config = dict(
    activation='swiglu',
    normalize_top_k=False,
    balance_loss=0.0046,
    init_std_router=0.0102,
    norm_place='pre',
    positions='rope',
    attn_scale=0.177,
    init_std_qkv=0.0518,
    schedule='wsd',
    seq_len=1024,
)
Below are experts of layer 5 (counted from 0) of a mixture-of-experts language model. Rows are named gate (a neuron's input weights, with its number), up (a neuron's input weights, with its number) and show model dimensions 0-127. Each number is 500 + 25 x the weight over its row's rms, rounded and kept within 0 to 999. Numbers have three digits each.
Before each expert's rows: a language model's description of what the expert responds to. This comes from a sample of Wikipedia text that the model never trained on.

# expert 25
It responds to: Noun pieces after words. A noun's first letter or final piece after a preceding word, such as internment c-amp, fian-c-ée, rewor-k-ed, plus town and ship.
gate0:493503483493522539467440476497489513503465534454531479472508510502495485501523478531497480473505503501510506530494519541495520517446478505530510476492545523543480461495533528497468457527473480486537487545533466514449501491507522487506506493494431490504513500491523488487526515530507482491507465521504459485464463455510481511473487491467530500460479451510488450520526513489516508463500
up0:536547484485476488457503489426508541514515552514476498510525498501493481510483481518470518527504504501501505499521469474466490498495512430499483498487500480512465507487492464479537492442533479500544488530498486512460497518539458508461493531484543487505511465480504483516467464480518481501470463465504488502489510502525483459476491548486470512486515502490491497561524499521505500467449
gate1:524473442485521475498478522520525524469472469544471544494478473518454452515481482502482438489491465457525484490497492542477473519503518503485505509524497485474437518479476527454493477497493460492571510483458467481517448491532487491501500474489523488514501488504540517517483526528496502525503484504469491497475480508503512492507506463467457501498503496514516452472491485503507481514543
up1:489525522519544465458535534464472440540505510488504473493476470474519520513510468459498509508473503537516511470476555519520515528514470536510519482483467513488523493496499529506517522489481529472462473476476479522509499509507552473537516475484525465474486461463459466500533507442524507469504481528488497475504508466479550481519507501507495520516533481472488480521510521501472478491471
gate2:463526480490507487558434435523546484488490482502495459523494523497488548488531471515526450521501496538468502494485494493474471480479458491499539519484501469516515483453495508454515467475486495492512475502480510509530529500508512495482509477507530505540449529465534426522474484519503486484511479492509515484505496498530493493496491500532444533483522492482479515519518491534507476506472
up2:519513482519500497479507518487508485456480519510592500565506457486523479491518480554490450519504522522519468474459489459476516485463517480516522489486485468531492499518522491497503539506486546513476501476480503548537515452487525494492457475478500515548510480524505516557477523463526471499503510496490506492492483513486517562486501467531535503539518484496497505485503498498496479506490
gate3:501440506487521487527498542466516503535488477571513566536477539509517478454491497504500453500496479477497474488467501498512506483525495483475461499513474497526468447475517493484541524506461512505475510526494523556508531506503493501530513516457474525522481507490516514483490491513494529487485487497474484476521469539487540523482506477489490539515490545499489528510446517529527451525501
up3:512517489510476479480497486513537486467501510481490478495522481481483505517503500473549514499507539505495534489490472482467493526546511452492536487472537554468498462489484494515477481530521503526520488481463533467469525514501515505476503542534494503502528523491455527495521514560511470503489470462504511505458530459535513505480486579507473458523513494482477478504474452476464529482515
gate4:480467502482490476470512461525492503457504520519507532528503459502494508527475485477485484528490484500475494468477509498515531496470418491506501511507483500518529523484510506504540491470486523466522504491494441494492472479515466508495487472520551494505473479523501468505482465533459525518510470520469498493504477562510518470518479497515571499487525552542475475522466472493540523541490
up4:512547495505494501468511517487510497482509461488489525499522521483508503567498511517516528530458465475458552515501521472534556480541486513507533502500527537489520499461518491507513507452501477531455492484522472485513494491483510512477522509527550517536509500477508467533462503495520534483493462524538460519461517492505480495558511493473490510510530568506503483516507539521511522521527
gate5:525564521513508494487478452447469513478465494530514510538477486524470481521512499518530516476502492501502489464539506430511530488478550529495476495425505545510508520519480502522499507529498481462501494531505489552494489549456464495515548485510508511456501468508469532528540469539519498518496521526469508512484511493499499499483518484496490506493501538507508468514517492513511533475494
up5:478446514456514501521488486464499506515465482553513494483495500508490447445502507505489498521544493557515503480483481448486455514530518464516527515486442491535488564524455483471510504516522467512494543524498516503506508484489469502496489445530504505492528541502492466483490467488501448530482480480489496505485544509505479507507518494509488476511489487503521533498493471534539533509524
gate6:504507524489554506532512520496458515507493490515485465505502501431504501503528500519463483491572502472494476514503513514479464460501507499507512535500494523459520541468455496482512530505509518503485473473468523537500494484473500487505495526511499517478488487508512505459537526508516522463500490465521476493501520482486563447513488486502491507466543536539542467515445501545480550524498
up6:485493533499481469465519500517523481518514489495532523509480488520509485479461528549478486526518502500477494512465521523501479482522474507465514537532500497485560492469501479467531525510532512508445483486428505483445499489522470509514444487519541501465491457486467524493515502558461489506497533509483516522466492505493506430496488509538494524498527503526524462499467490496522505520520
gate7:512512504456493465505523530477467524465474524477502473540474495480521474509470516495473483501498534452501524511487498481463462488529459495514492506485477437474501515454497469476526461469494486458549534527526511480452489467524508535505528491532510493491486531524517494534457476498501475473509465457495474515509511482498541515497473477434523509509504478498481511489450510511480507478520
up7:567538503504486520515550546479522495492473563498461518525509478521457490514507497500484447491493495501491450471544507493501504499494518494481523527503484497432525479501508510558473504439539500513525495507511493483493501495488474491493498551483480477475495492468527499491543526468503474517525520511481474480523521469519459532554505467506492464512519513513495527451494505512479496495487
gate8:448535482521475528464439474498467517488505487464481521473479492503522538531486525520500485498456493489494499515455517532528487481468511455527511533542530491438523492510558480502539525478485493454510528502483480514512505505511513521483488485515489499507485502502485506507512459543509511508518545542492444535483482509551483516488532501515505533490482462489501499536538494526509510457502
up8:456539492494528501449473458500504480508502510470496516485488528521521458546492479489500506515505495482524513477514537542514518480454480500455494538471486494505481465515522501502498461550536515461503464463508489508470461498482469483474449494492540491481510476528468517467504462543501542521484559517487508503484470518504464509485520466503561525473541487524508504502511501489477516492486
gate9:526518515495492477499503509492491508543499462554474520526514503506506525449485502485471483494492463475531489538511524524529464487488505493488462579467500544515505529489488489460523504473488472514528558481485491529489493499541507484510450498454533512522463494547527525489480495492497513487496558552503459508494480485468491491470513496474447526515489496505510508506542516501469522527483
up9:483542491492496553474520487525449494507492463493518499501508540508469530493506509508447461478475484536508469472514513494503514499465452522495514504521497490509534487545512523543443522543510478517460470503516472524493484502508491492505485478509502457476514516551486454494420503491522499515523508507512498508509472495521511521467516482456486487441512486493529468514530484512493457537519
gate10:463467519517535518551470525508486522517456453489468524516489509539507511493508538506512501494461482484510451448480556561493470492479523506466503517469475534458483486479507498508476477508500453489517507543499516495471494485520509489519491545549504478507486517446502505468496455521514527519512550479489473529525538491514510519483488507501490497524502455505525501541480505518508483465509
up10:529456490521471519479528473454484460517511505469544521511511500497454478524483440459506533516508502480473470526505483464476522479504514435510504528507491498524502525493517501482523478516524535458460470481493505527498534494471487541471542497463536505542496498544470468497494530475478479506460538509472563470516496480532516502518529514482501519516489520521507510495503495523483513529516
gate11:506473451522480485460490525526522516508490462468484467502567535511467495537522504460526527508518464484521475474500491501524529518510529528529491495528469500440517504519487512469494499537513461494487516519496486489481535520488521548536492489524473496528482499460578522503508505545513469531517482512490516503507485450508480512479557508526487493495480509495466502513526498476473515498545
up11:490473532563477484526505534506507529510520513509518508510499493473488497493496506480517474528455533509504522505462528478504474502485491503457486529480474512434523460457514530501500493460510524444453469537498536465499538542434572498512498512511479484486505512540492514507506500524490465488469494465467497489492515523526497489512480463517503507472496511515516513444490505522484516489469
gate12:490496509468522531507529476475465528503506527521493498474478485532524453535486491476440464505486513497491492498489550529503481477519488472527511482508501499486517497489478485475480571527519467520556533542477494509466531512490514476477501544518519551516497472468515489463523508522493516463476502498489493489553493519514503464456515469478521509482507532499518477536471535517531450478473
up12:491501485462523515490498466501475527485506524508519529514530465495524531501463505501504473516472526525499479469492473459489492489476478479463533486507507489492470491487480451506490461494462539502493532542497497507515505450477468502498547469505488500508492542488498499451481535460526512497515508481512515511489506467483483542520493520442545463447508527511493467468473508522411489487526
gate13:456463524499521514502481454516458477538503461514493487523495473516483479531527495537522498533496507470503453502479494515507532535459406529498492477519476503474514493541483504499518499533498498494495496499498504509477483504424497486538544524489488511494497475451488491497535513534496473468462486511468500544483496508478505490484498485428498517500490493500466497473490530507462480480475
up13:477477507526479515545519502495514503492488467517499499490548540483551514479480488484520504459530479511531478463507539499535482444511472508490486475510509508487518491477519536526521521503498486544504504485527521525513477531493512539524525467491470471518510505476499570494465472475491528536518484450511517492532497483486486507517469473508411509542506556518508511505536499522482507482516
gate14:490511439484512518504529499514477527467464508495469525490514494511469474539500480508478496526473485465534476479501498503495549469477478543483488526495473530481485472511531479507502520513499513516506450499446511506486492498483541446479501495499525497489505455502472525465501530498509456508480500515494488508507482504499551511474454537473526500481517531470528493518435499566504522559470
up14:511526503540536525543524513501494493467495512480470553496483508524475511468542494567469485505507467478521496503483493498498483461474534546515503551492471510526483504508491457503465510479467479483525441495471507494504511492494478460469452498476493496511501494490538526501488461470485503506514531530478490473429496527496526481479508544468466481466490503524509488533514469498537511535492
gate15:450496473472528464501454505521512498443524514479498508500462484537520501505460490505505507514506501536511507527479546545526505536519512513476482544499479521486468506491464515478533495512475519469499451481492459501520456518542517480460490507474508467485488457454476538493487491503487536537556497526484481492486504477508487506527516525485492497504510539523522516551451530503517534476517
up15:501505485533458493536480524475504499564483472528479523484510534495509474497515480457498488499471539493497496486414497462496453507479493464490515500494508502523504497480524466525528488547529509492473500510423498492519505509524534478495486478464460509487509503475504506497538551532504485527471464512484522487513554463500486547478504519494492496517530502503527517527530485512527470458491
gate16:518495488481539523503471487517471523475492517455534497506468528455525504560488488495486526564527519507484487469517521493523553460482506466495490519514517478479492524495531463470511495501501526460504502504505530506503503514489533487464497480510517522497473512483471485545516443553499473495509485513485469490516493486495488537569531478435436504536522511513519527497508513495479515505501
up16:454513449492516488458529506458503499496488537517525496535486502529527532472498480492547477495518526486496486531481492489515492514477466507485491488462517461552527463493500502530474513517521516532475510542483532517448503498517477464555467460487467499502515514532535525516464515486542492529533532486513479495501451548522524542483497501539528481480480476480483488509489503477463481522493
gate17:544522442532464482543515478507497509454518508476506507533485493495486495490505440498508524523501470512501506526472482464472508498510522520532490498490446503499552517536550507520539479477493471449504491500471488479504518562477573494452525483482543503501467508522535509517508527545509449485465492523471509501490471483492492506510504496490497504528518510516524495545478493481505496516501
up17:451506478492530542477493478511487470486504504493463462535527511517454500448503489502526489473468532523482477480504531501518511541503484481472537511490511539511501512484489489536474473470485496481503472518529478505563473520514524498522469502481487481475493479463507474540520502537502514520483456483516477507513515502496545509564485529552487476515477465506519491507552517486446503447504
gate18:519498501486455504494486485490507503533526456548535534514524535475512497469470490504496516524488502483505507498489461513529512507517470473466454491527516504460483531495522453483536513473504479451502514520476464497511484439523524501475520464481496471543473532518505499527508492520480556482478503556506519530513499540491495517447473516478514529556510511537493518503497481507526498554519
up18:494521464513512471433531488503510445541518515520531527506511499515504499485504479502460464502466466480502475482479515489468470529509482478475528435460521503482504529493517526492490511515527483497475497482477472525544474481508500469537524493471548480473479497535506504525494524487502534492510566524497522475456469463519499490502522501433508502512498463537521519460493529491499516485519
gate19:524470490521523482516549483492524502537477460581505556510527537477527515498456479476454495538513484503475509497482559521489460494528525475499466482529494528526496465489485511489493489484505449470523473550496527525482508473526462469511505492519533474477488490498549506498466495495499513465465523530499508542529476540528504490503476468497499513502525514473507465516500508515502510491495
up19:492466544459476488521495527467468491475465508503440540483500475485518481560492507490467507466535461499517484525502478495506510492492524493534499523549478562480511511532528504550477529496499488492477514506498529520462509521481481527459506509470509479501475487503512490442498483487497501519521492487499492496471505480492517481488506499572517495488495541536474523530489465532558515479459
gate20:469522528474500440505458514463473518511463493528511499500478489490508527516483465503508503478498452509501499485512501523511511471508529513540548515508481502446508514513521508475457542531498516480500479535499470469535472493481521551509490520508533478523496445493453501495501493461484475582517495521512489503501493467545465496501492520436505520529515511506512482505477456517518478521528
up20:564490459497482490507531491452521484519523543511465509480482513491495513511486482469466503514564503427508490471459481513462468531486511468444477453524483483518505510481475521491504507490520503513500532501493476523483520540485478449517533501492465428516511529494493514509492510454509520509480535476461513498525522514503497521520483500480518511517495455519478525495485506505504506524547
gate21:484552519514489464484508478468548527485488467494488507503506515494503508446500521471482478490508521476536479530475526532510500502451464525509510481492505498489500476504539530524500521514449474476539515531466495526489521495485480537496472451521446491513465510476526508507496499462540540495518522496501474497472499479509515555447506482548454471501474469516485479538527503484525482542488
up21:517512501484488522537487529516502490504483461558472491494499498491466452496518497505517449503471490514462477502476494473505492472470494499479538536483519541520480524451485478470522492484505458496520447488494508517547492503514486484527509482477481480506510506535535424487472531525499486505516512448491508493466511497476440538491504520480458490514525525493518530459545484484477456479488
gate22:461474462506507501496498510518493522469508516532502483499543521540500467504544490516499495520549439503516519492500495495521479525535480483504455490483479474497532460468497490501510447527522472490491497481485520468525534476498516477502490525501532518497476489504509531465476530512497523473493440539509500554498489510528482510500490456495544527495506495414530479466464512524516486517548
up22:483463508515535519527487496521510493547508528535503541516510460510514516511469502473416440480502518453495484511483505508452472496437495497433532509468480510498476479523505468472488541503458521504482472503477494505465468501497511489482489529506481482487519506522522497480492540493482515522500511464482525483524497487488450530474506499449520547515519491525521465505482489519522483493512
gate23:528504488551507495479531497492478523479493510544499495500484497489506482487468515498503538495501506493481454467535513464498514481428464510485486484520441462474534489481511513520507507512529517477527482497485505532499525483461485520526498467472533474512477458510506441501509534530538492533509456559479527457505468481499525472516531476536502473450513522517488472503468517504472506533494
up23:506487501485483509498504492513470501454493539511539510508522507495518455519508495540466517522487479493494533503561484469497509498538495511512458555505494446524560571487513498521494491508503548490540471489474490449485492515468519504514481477544477472488479487516498490496485487482473458507533500537465482513498531510522456512488504516447495510507499495465489496542445465524518519515506
gate24:486485518484495501515486520510465537522458511487451513486539480546496479512514486552508518496475523467537460470530505519475458528450497506483499465506457512471488470461516519518524482484504468471488473519526506555479499497516520509528486534505439541490490532479516538456509508510514513546512521534504511515502504511537482521477549474487500496493491494502504435467477483500480467489505
up24:517507527454496497488497510518485515465500529468501478467480496547511529505504569519521507504469520491492555506449532461474462483500487495454494489518498497474438489526529487464492459516484494471470555499507510497452473465513515479506504538518492506526500495459462510485485483457503483556504486512484542527511523468518476518503513503538503499513481472513518508443543507499495521496487
gate25:494526503494483472474510539450448530504440490553519515548513503503499495462485498495475504526480506524479491480510515509495502457447471499516502483494519514510526485464507503473517494469521458492535467489457508518496502502518483481522519459476474510501440501451463462496479457529524516493505556506480483479524466492514498495472507482511473482521504469544518495470503483507490498574497
up25:464458491483533520488485494525511476514516497482499488474533470491508513552537503461501555518525497503480558503537512490520504505518498507527532515483506463545472516488502498488493499536520561519484509509498528464523515477510489506480540520492476551509543489503518546529523449520507442488498479481527503521502521491459486511488525557530505507527502559524463532501512479532492495494494
gate26:482470463553513484504511515516470473474507514501480462535453486508481453488470511492544509496525429469507449503483508484489498504510466490472514472449473464500466474507524503448487511521489486498530516493475488474500507486508522502533534545491494520485457494495512529501523540533494470511473467510517512489518522510497501576504501494455507476498545498460498515465476488491467501529510
up26:523468505539539504505494495468485452460536505526530512498490509500537467509460500492469520486507540496489525450508505535506457484514496491492494486530479485454461521504490455497491502479547516507456502508522508475467536484476503504503485528476485460484464493513539483499511511483482551476506565483480512502488474489474483474563504452475509500513530549529517504485489476505551505472490
gate27:532489508536490500515467527492513495517481479525533511525437526489480492527512501511470456508497519517443498471456457489496481508494540529518507517502491542492519522519468468496509518489501472498519502534520534481519562521440460497521529535504486520522490526519511492500524506469479480459509519466490519528465501508493500548506500517470521538515516494502467467554462471490487499454538
up27:529498465514493448493492459539547461444523499511527490481482506468510494466486482518500502490503500529477510479495489486502480518518514546464508470508494458475470501481490469552493513478510488522513493505489487478513482471552525457506541440470457529491481479492482466546527514512492474508525467511495539480473500507467544507511509492509488488504449519483471518532493496474540547471525
gate28:516546485480468527500487501455486506519493525469523486512473483498490456532454551501542469541536480538501496527523483481514525488526447497496458460461518524508486536512485501499507534455524523519524509503489523519503513491526484503497518528546556520524491519474445475511514516479523487482517484535456490514482494489499487549525509502470492483490510503481483528489516492512558482465537
up28:523491511526471538486500517535480486456524489473520471510538493549503511467465520523509486518488509527520544518517552492521481506519487541456473538502485507534564509490528488502491479534495466513485522549485494474514523516515529516501471526504524478456506506520513520478509522472474493484472550521462518556478524503478476470509504468520491528495482467481536472482486489490493437495485
gate29:491459501486514507459461466515452506514507451551520476510508512475528521514454503485515487483466444510537513527512522516487427513530526533522489517490497523478475511499516530453479487503511497497507485536481528501477495509483533492457487504464494464551475483484463495469522495472473470496503491496513481485522459526503545522467483543501529533512507531497525515521547525527493517499477
up29:508479512480501465500522520511518555516514483505516459475494494464508495500510485503478512510541552512473507516487515507507529455484532471504474512487522478480528478497471503536520514515525512466506522502530457494536528514475495523508464449507491471511493548476478507512495501477487528519468448468500531507551511489494520524534509514561530494516539519578504452482497473529484484459510
gate30:501508462515513460477524528471546507488518465499498516499533519466482465490513547500508517493510459491520544507491523521516513561482513487509480523540514530486483528502529505522506493473450456479517494474492495491522530483529515467458500562448514525523495459501477534484487504473510495470512500548466503481459535493524459507502512506489535459512486559489527485505520496524532521479505
up30:508506530491446469497498484459485539462466449511452451488505496539498424504517500483522530517477528491494501533477476505510517522485508453525513478454497457540508502494457478506509467548493512543514517499502493487504568465485466482485515522480491518532508487503490525474519497493535517514456501496490505495500508448506514483513499501525529489481551503479479507482503492480536470473509
gate31:522474483505523491523495443496505526457500484517502477483538512449514457499468521430483497483443502477511509493534492493538525471504469535504466485473495528491422493468466475539517485466489499492508453533525504513502515471481490535499504515502524490517492500505473511525485487522509517520442481530507459542504475513461502490485535467508468522501481501491492514503463509524509453484490
up31:506546508502534508459514512500507516536512539552497496483483502453509531501502496530518485513494515507500518557491483461481554452509500492485512559489482519497512508511455443481529510482498476476509493514509523476478526515447438481469480479522498524508497531504545486501498475485492516493442541521457499516455474496486547459460492506503491545476504510513519472493483475494490506502494
gate32:491467497495503487460516447497506486495506482518519473533501491543493489564516474503532499555517445505482487532467528516507523454460442491483535510498502528515529520490494531523496492535461525459476514472519484486481496533498529496483485502513507504525485465487482502467537513500518498526510489555518463513466520505502500503497516518564550524501494446500493473460483495518538498476515
up32:460491555504534504469506546453474511504470537496519521490533478496527513479493539504479526521449513508525506453532496480485496486511532482525460487518522499544519511513545493497493489463520501487500510503510465535490491458476532504548533495492477473515503525509510512534517492539468519508478506486511483513504489477557485537493471476483477458467480516491450467499555505492443504509517
gate33:505486512454525507505552510530470473476500527508461516472490471467529511518498522503498500490499535495483504479522455508516452480505471510500471504469486497448468497496455468502532523535529535480489492527453493522464483471529469504488471484542474501468484498485514478488512511470527525514499495505464439488470465475467538551524518477463485524467500482487488498518490488522532531516554
up33:506496531484502486511473469488480514492502464482525508477507521477486505527512498451525488527453533584507503504518476500483513505551460509482522518503504493515477519545516496500524486525518523510507508516497480541498499488494508528530492508493493534533505538486514505508524462561517550485502473445540514516490408489469492527518450477494488506527482480499435494495490488498519495508517
gate34:525496557558519476477448498493504445487525467497517486548526507477490535473464471516505501482486523529486518481503501525528477496477480479561513474488480482472501482487503546505460497489497495514511495496498470517507492516496504518507555478451506477536480480496511541525516516469541467474508478517499521460520466458490496489533451465480534516505455501532515523494481505488466463502508
up34:484497548552500471473492510491518490543462520503510499504451490477480504497457500529518536491542483534470526493491547521539509485510436475494524517474531530502450488491496455509475554483514519491492504476514491544498557495530464491518512478525502502508510476468507511545529473530512507518477528481519535505496484519491492496474489495481514462514483491518496519471507500463532477563473
gate35:506496566507511497504552521514494530468492472491503478519510519495479469521476529475490449499527521506525514462510533489485494539500483492473484537478528523456502463462492495498570518470518477519493478504519475503471519499511497489530495502489477474472502474498440544508483474535500452473500503543528487498494515472481509481466449487451503443483495517500524470500471512541499491533507
up35:522557488516495482470489509506526526523512460473542503511477519518479535496522494527483520487540483511459473529533498481479477486506519540487481507529485509490567450470532493488516507489506458497537524487515508462508539503526482454484498509458503519469507515527521464535484445498477448511523506518521514496477502486533507450482496487511481501481501521510550480491509432472475519519493
gate36:526512456545540488488523447514460533549504472531498486511565475476471500536474503516516532516465477534517484517550488523499543478515500512521481486492511534470482519503507501506505495489501508436526407507508488467475506483476503511469505491497465510534494497492525503482497514478507508517487506540509493529539500496521476496452506516467520482451503488489489478499491451490512480485498
up36:483495510506443521486513520515485524499527472509497460470483526488474496508456524532505512471472471545507453517551548493557529484513459530512468497479499490540506515467522483503511503512539480526507528526488488492530488489554477514509466471548541479487512498529481473524489472504494538479527499510497492500576527474538491481512491473490481496502516505531475524541511502485484518463509
gate37:478484498535505514481528504493476504486511524521454512499468522494495523507470535464552523479507468502473486516533530524514509514460475549501511549485498513477510487503556488523511520492523478506484464508498522502525541517498507528455494491487505530480507464503502482510535502556504522479531488471476449490484529517462562459488495502543472507498506574493472478513523508511518465540477
up37:532502503508507477480513484485535506560484526543507499503531514465497567519482492509512506495468487470456472531530457497479508522497467528476526512476504447493519484464535523531512505474511499482501477520471477488493466517483487517480478466465527511478519429512532431522481449512474463501501484524534518498497538496503499485536484508497530520502542497520492488515472474518529489515470
gate38:500504484533531542419479545485468492509493514498493503515541478460504497484469474496508500472489497458500505485494567487479445507519515532478469488550491502502499485540541522505514513487495524484480509496497505551526519467516543517474484462557473466521503472495481499536469465531490508510484503539519480509487485469507457492511483515454517527521505483496531528477464477508516494504522
up38:510484522515494508519529494530489472492506464512488486488491455482484427503448500500502478488493497487483451522546477494502520470525486471491567490507449462528499438518545523515518526523546546506512517451482519515488489511492487491515518444490530518477509465491505514481511493483483540505485497426508493497528468521513502468516452454502516519484523521515509488497514499502492504504487
gate39:497478523546504483460495465496510516484505479473532452507522487531456501533470461514579491516470511535470459510509523522533515496529485481480533477481513508559469492503488479499473484499502485464549479522483469502506541512531474517502491484498510509502471522478495459500510479493529493526533509489520531483494474457515551494520461489493516509462512506492467513478491429521516479478498
up39:481495522522495514497478487552519519443501459481557493488531484489512476477475501537547485512485496513465576535482538482534512497520470482481491482535496497497461498473491473508470502480502476460518491516555513503509539524555465519500516474507519510496498548545544481516494494472523524490508515555513547510461479490515500514503490453495523497476500499505511521477531471512491482508496
gate40:513441513466477524513517524529523518570529561557546500516517501504476513512516481481475512508547476497483479475518535512529507508512482494520515518462474545454476495505535479478500492522496441475480491515510498529517513464485520493527447531474502520530507508472511485518516491526458516532475465522498491522488518490489503528459511530473521469495544515511505519465501525498499531512496
up40:508501495467501486469484528489462473474485503533492552506531475500538482511446487493504478514532519494530535510501506485522520502519508502475521523556449525452514486521505505499531549441482497489466512493498490439505525545489508511506511527528517451530514493506511450472532502514475532492495486494465514470484461535503511533510470486497541496460510539487494493489458479495514472468535
gate41:464433517489530466522502454464483504490488494535517519529435515490515494490497533492510497509502481466501476519486504499533484485496496543494467520518501485469488489534506506501507496548468482519514551550502477486496458518447515498493498479462492536551473503522479529452553479483478505500514515514498465496511472511524571515536491498505505532458522492494485485501499480504468522463485
up41:499490554468521528486491481483419503534493516477495449458501489477505463516496466480485503508500535499480476471489498507481509476487508449469482461441495507506454510507499528500486469513527485446491522505535460524469469474528479484530492431524490502467507499511491483510518515521489503524490508521498487508524509512486486486495544512479511518537536477545478478481517478493506561488474
gate42:498511511501532490464529497463475510531475521533530502520530519499524452511506506487521526516496451545510502479522545521482489481503498490488476477488473490472533522515508454522494506497502499473489438522510500471476551468499488525486474463520512539476468490523471481512483485503543493520485463538509454522549488488504521458469481462495502503524524482532497487481480524554545500442510
up42:501522522496493496502528513503504493503491487483494501489498438472520467505456489518458500483502475472511517553511485516537476488537565508525461554513499479513523546480501517532513513482490514472501490522529540454505536464494519454502487503515553487516509490547479532486512468488515484486551464482453506512495481493481529434497524476505477499476511474495500473466508518491550517501521
gate43:487506516489512491505552453511484559465482478524517525496499509498490459517502478504516512509479465461470473489526480524466483570479465532505501502495482519514496521548505498473458545483491549490508510503530512521488558486522481495480542558524498531477482469528439548527505476517487484509516500497489464534487487483516520495492507499544517522454479497512540496494529511513504497512482
up43:531446481519495465520451474482509519551504483522483507480558500459477537511463494492459504507487520533516500492470458530500518494505506505521529502522521560474484475519497496474497488501490505519513421493467484493485479493527520500521466489514507501501488523500513495455501538500494470518500528501536523479494498501529503497481490488459468524562495478513471518494517435462531496548496
gate44:540515498465498516494473437518478466524493537514516469467486514453476465531496487547500475497535482465514511502505506524484535487522511501476457480565475509508492484487546498494498498543512489508489493502501477482497490540497514512492460476530540468514502506524487438522539495498529434531525530535478513509490500499557514498534508460502510475475527510483513500498509528499548489496531
up44:522487553487467501544500477514502489527484508527505507500482527544518499506481481464495501504534497503517496519507494520517475517508518465448500496501483533534511478496509481482512473508477460519482547440530548461500513503541508537494467491518493502503496540521482497464516477477524497504519470493493509472485493464492504574568487506526523500459500485467512531436494513481481476457543
gate45:515504529509498479527480477486531516483498466491486513491498473521489410480470512511471540523539468485536520483501507510522535506474497440483531549494500574466470501509505508500516534512457480501535522529499477513521488500524465504533515478507533481476495475477471535485503470486536500542524485498463520529493487524474530470519519461469536471512502513510534475493485509508527511474507
up45:463549547473538509486480458487486480528501486512472475515475471513516518500489503541493493503560460479481453505473482505494509528499551520518541490486460553507480526503490495502455495470526508450451523509512465497486465535485486496502495489515550516491527529499458505542528478495505483517550516487535475527512510495519520494471489534481528497498539484544505488492535498496492527492528
gate46:493455562471525481514470484492474517522505512492521550514494509508553513528493492493493538499489521448498485438489522492487537496514482536506487433480508466531520484503465487494499495561524526491494504493519487543474482513512510462533521493498506480467483492522464494518490487487523476493510506510491459524486493532477512518484561491429507517524477495514512499499466540541502484511540
up46:517507535495483482507505491511509439542485531518492528480517500478503524517526528536525546526534476512430522512491478426498516501547508511488462452471522531485541498493475466507504534507497475494470487502484529463491483486483486476507475502496486504502500448504473496504474487537497486481521518471488481504463537511469525511434500495494477468515478536497471501526481526546494466491483
gate47:490451475523521501538476493505459529521465493510480488499503482527508478556538500448500495508495538504483521505461515528503490503465532445447504474485463478529498475509474509506476449535512524465539516494482448519476481485531516482533503474520487495493506527518545499528465521485558476483499474509474472538524483484524548506524511487499496497502456514500495499495500523486548515477524
up47:508479510485464452527473490497530532475508530509518532491458518530484455487506466478486465461545483484486462514506479485531486467501527488528489496456500506500551494490475492486522521553469525462476477514513470507440503521528455486495500482486469475488497494482491537470518504480504472543482495497546500505548532545475527519489501558510507492483533494473537513504478494524473523506509
gate48:486477480503491490482463526513507515478520541550543483496492497512453545480508495460541518510492493543492487526497541492494492548490445453480478522466504528497489464494515512515529512506493468507517481472488453509462501500500504474489541526565538494515512488464508469452490519489497520489525517513493482524525531505572505552498516513541519495505467513478498484536504495482480477476523
up48:491497491523482528493485523472520469439496474460504479513499472567547459514520495524510498493519478516527515482522472514536470492475492473490521453518514469531508487506477518476504471529490538501485482492461508509532502466508532507557491517484465468493500464496470561521520487521495483530509464516478531487504468507491467478493484502556517534514527467497509498434489527503533509475512
gate49:501480441488486497508504490545536465555484455532503454534455485516467486546464453511505486517494504540479478501446501562486466519477528493530518476482475498485531545483495514501546465517471511498477511482481451484529453478492492504490514487491502522497461515511536502521499536524529518489513488475501499480524504502491517467503534516510489511502511482506534464481494493501519537450498
up49:517461493547514505501474449511537521527526533505518477491499485530513510567464492547491488470518480464515506483510468491514498507484535488497491460538464510515516527498532489529543572482479524483504519483493510515493480468506477518467491482490509485514522475514461483528533514535512480534516460491503489479475518502516477494510489559500565519482522467467484480519479525472466491517533
gate50:568506500471495499510499495530474502449488468499552479532508521487518437486472506500463520503476543485467488477501529521508467484530494494506480530527464530524509484502484493498543466489472480530504542529531487501532510516522475541486525490472521525505462505510504503511505530500511513514482495517516495511534487496456485524564535463503468509506474485557536470477488481529521493446509
up50:478519473481521526464524509514499515511485512478518449497497500535511534527511528537531528521520487544496533496497503458502452509501524459512512483509495495496473489467500436491482479484459556488468473480472495499530473484495465511488492517512580532493506512528480470533498469523520477482485452512514518480490475533547534483464518516533481488522483503464500488453520498487548495496503
gate51:496461527503522497493452503460503497494509509536485527548490510477491518518543553450538498484486457509532527517479507517475477499505535503519521495485453528553421484535494496505481497501482462492504520495523455512545498491520493473505528540545494504495498487514475501535515485511479517505484422495503515524520477509505510528453521446492505489522482515504520460485496475517483495507489
up51:534552502487478480491533521521497499553531498526501462510494465508474467473522515506527494484493468523518481506520496496533484534472497510524503510520548560529518445535531537518507499465519450498515513479497445545524512501502500506482464522502531471477502523520483457471481471463534521457550569497520483487520503508510497514480512507520511489520497482500502495542527503500497482472481
gate52:461452504510514512495493501478520553495489465509486535517524504518494525512492569504498516482485487540502505525462500527522499489540512498543534530502532456496514491497556470489521518511510493467510513486501514502471528469548536526522520498508535510502485465487504477489485526517538525488491494527516548506503464475534502471462483492469513452488488474505533501441507489516474578491499
up52:496513492478506554556494515488492487497527506507478460525465426506505485518524500486512519481516518486515499478478496500504493499499503555534534489473471502490514478497476516505488508530517549518503510475530525508489430507480517525483488498456452497538483498482527546512496556472515526486511455503523514478520495495473512513520556513512462544545519463517558493519484512504474526498493
gate53:454507501493537531518510492503529500469492492532504495543491499491511485575481518499481531556522483491487526497536494493511513519530517475507527497457505511465472482498495448508516478475461545465499493507484503515517550460506558494489497490499554558511477495497522494505511516548533468490494436499531524517523486470495494539500492532501485532511540510474543496470503504504503531479512
up53:541488538496487532468490474504480468549498462465525503516539546480475541527552524525516471490498505490499492479553497542523533506494478505518499463469517467574496482525541512496521470502528467529503527502511474492485463506494520480549493501489447496489510508473501501499510535485512497494508519501488499495530493482485455434474519489454523491534495494473488488522519511449502500494501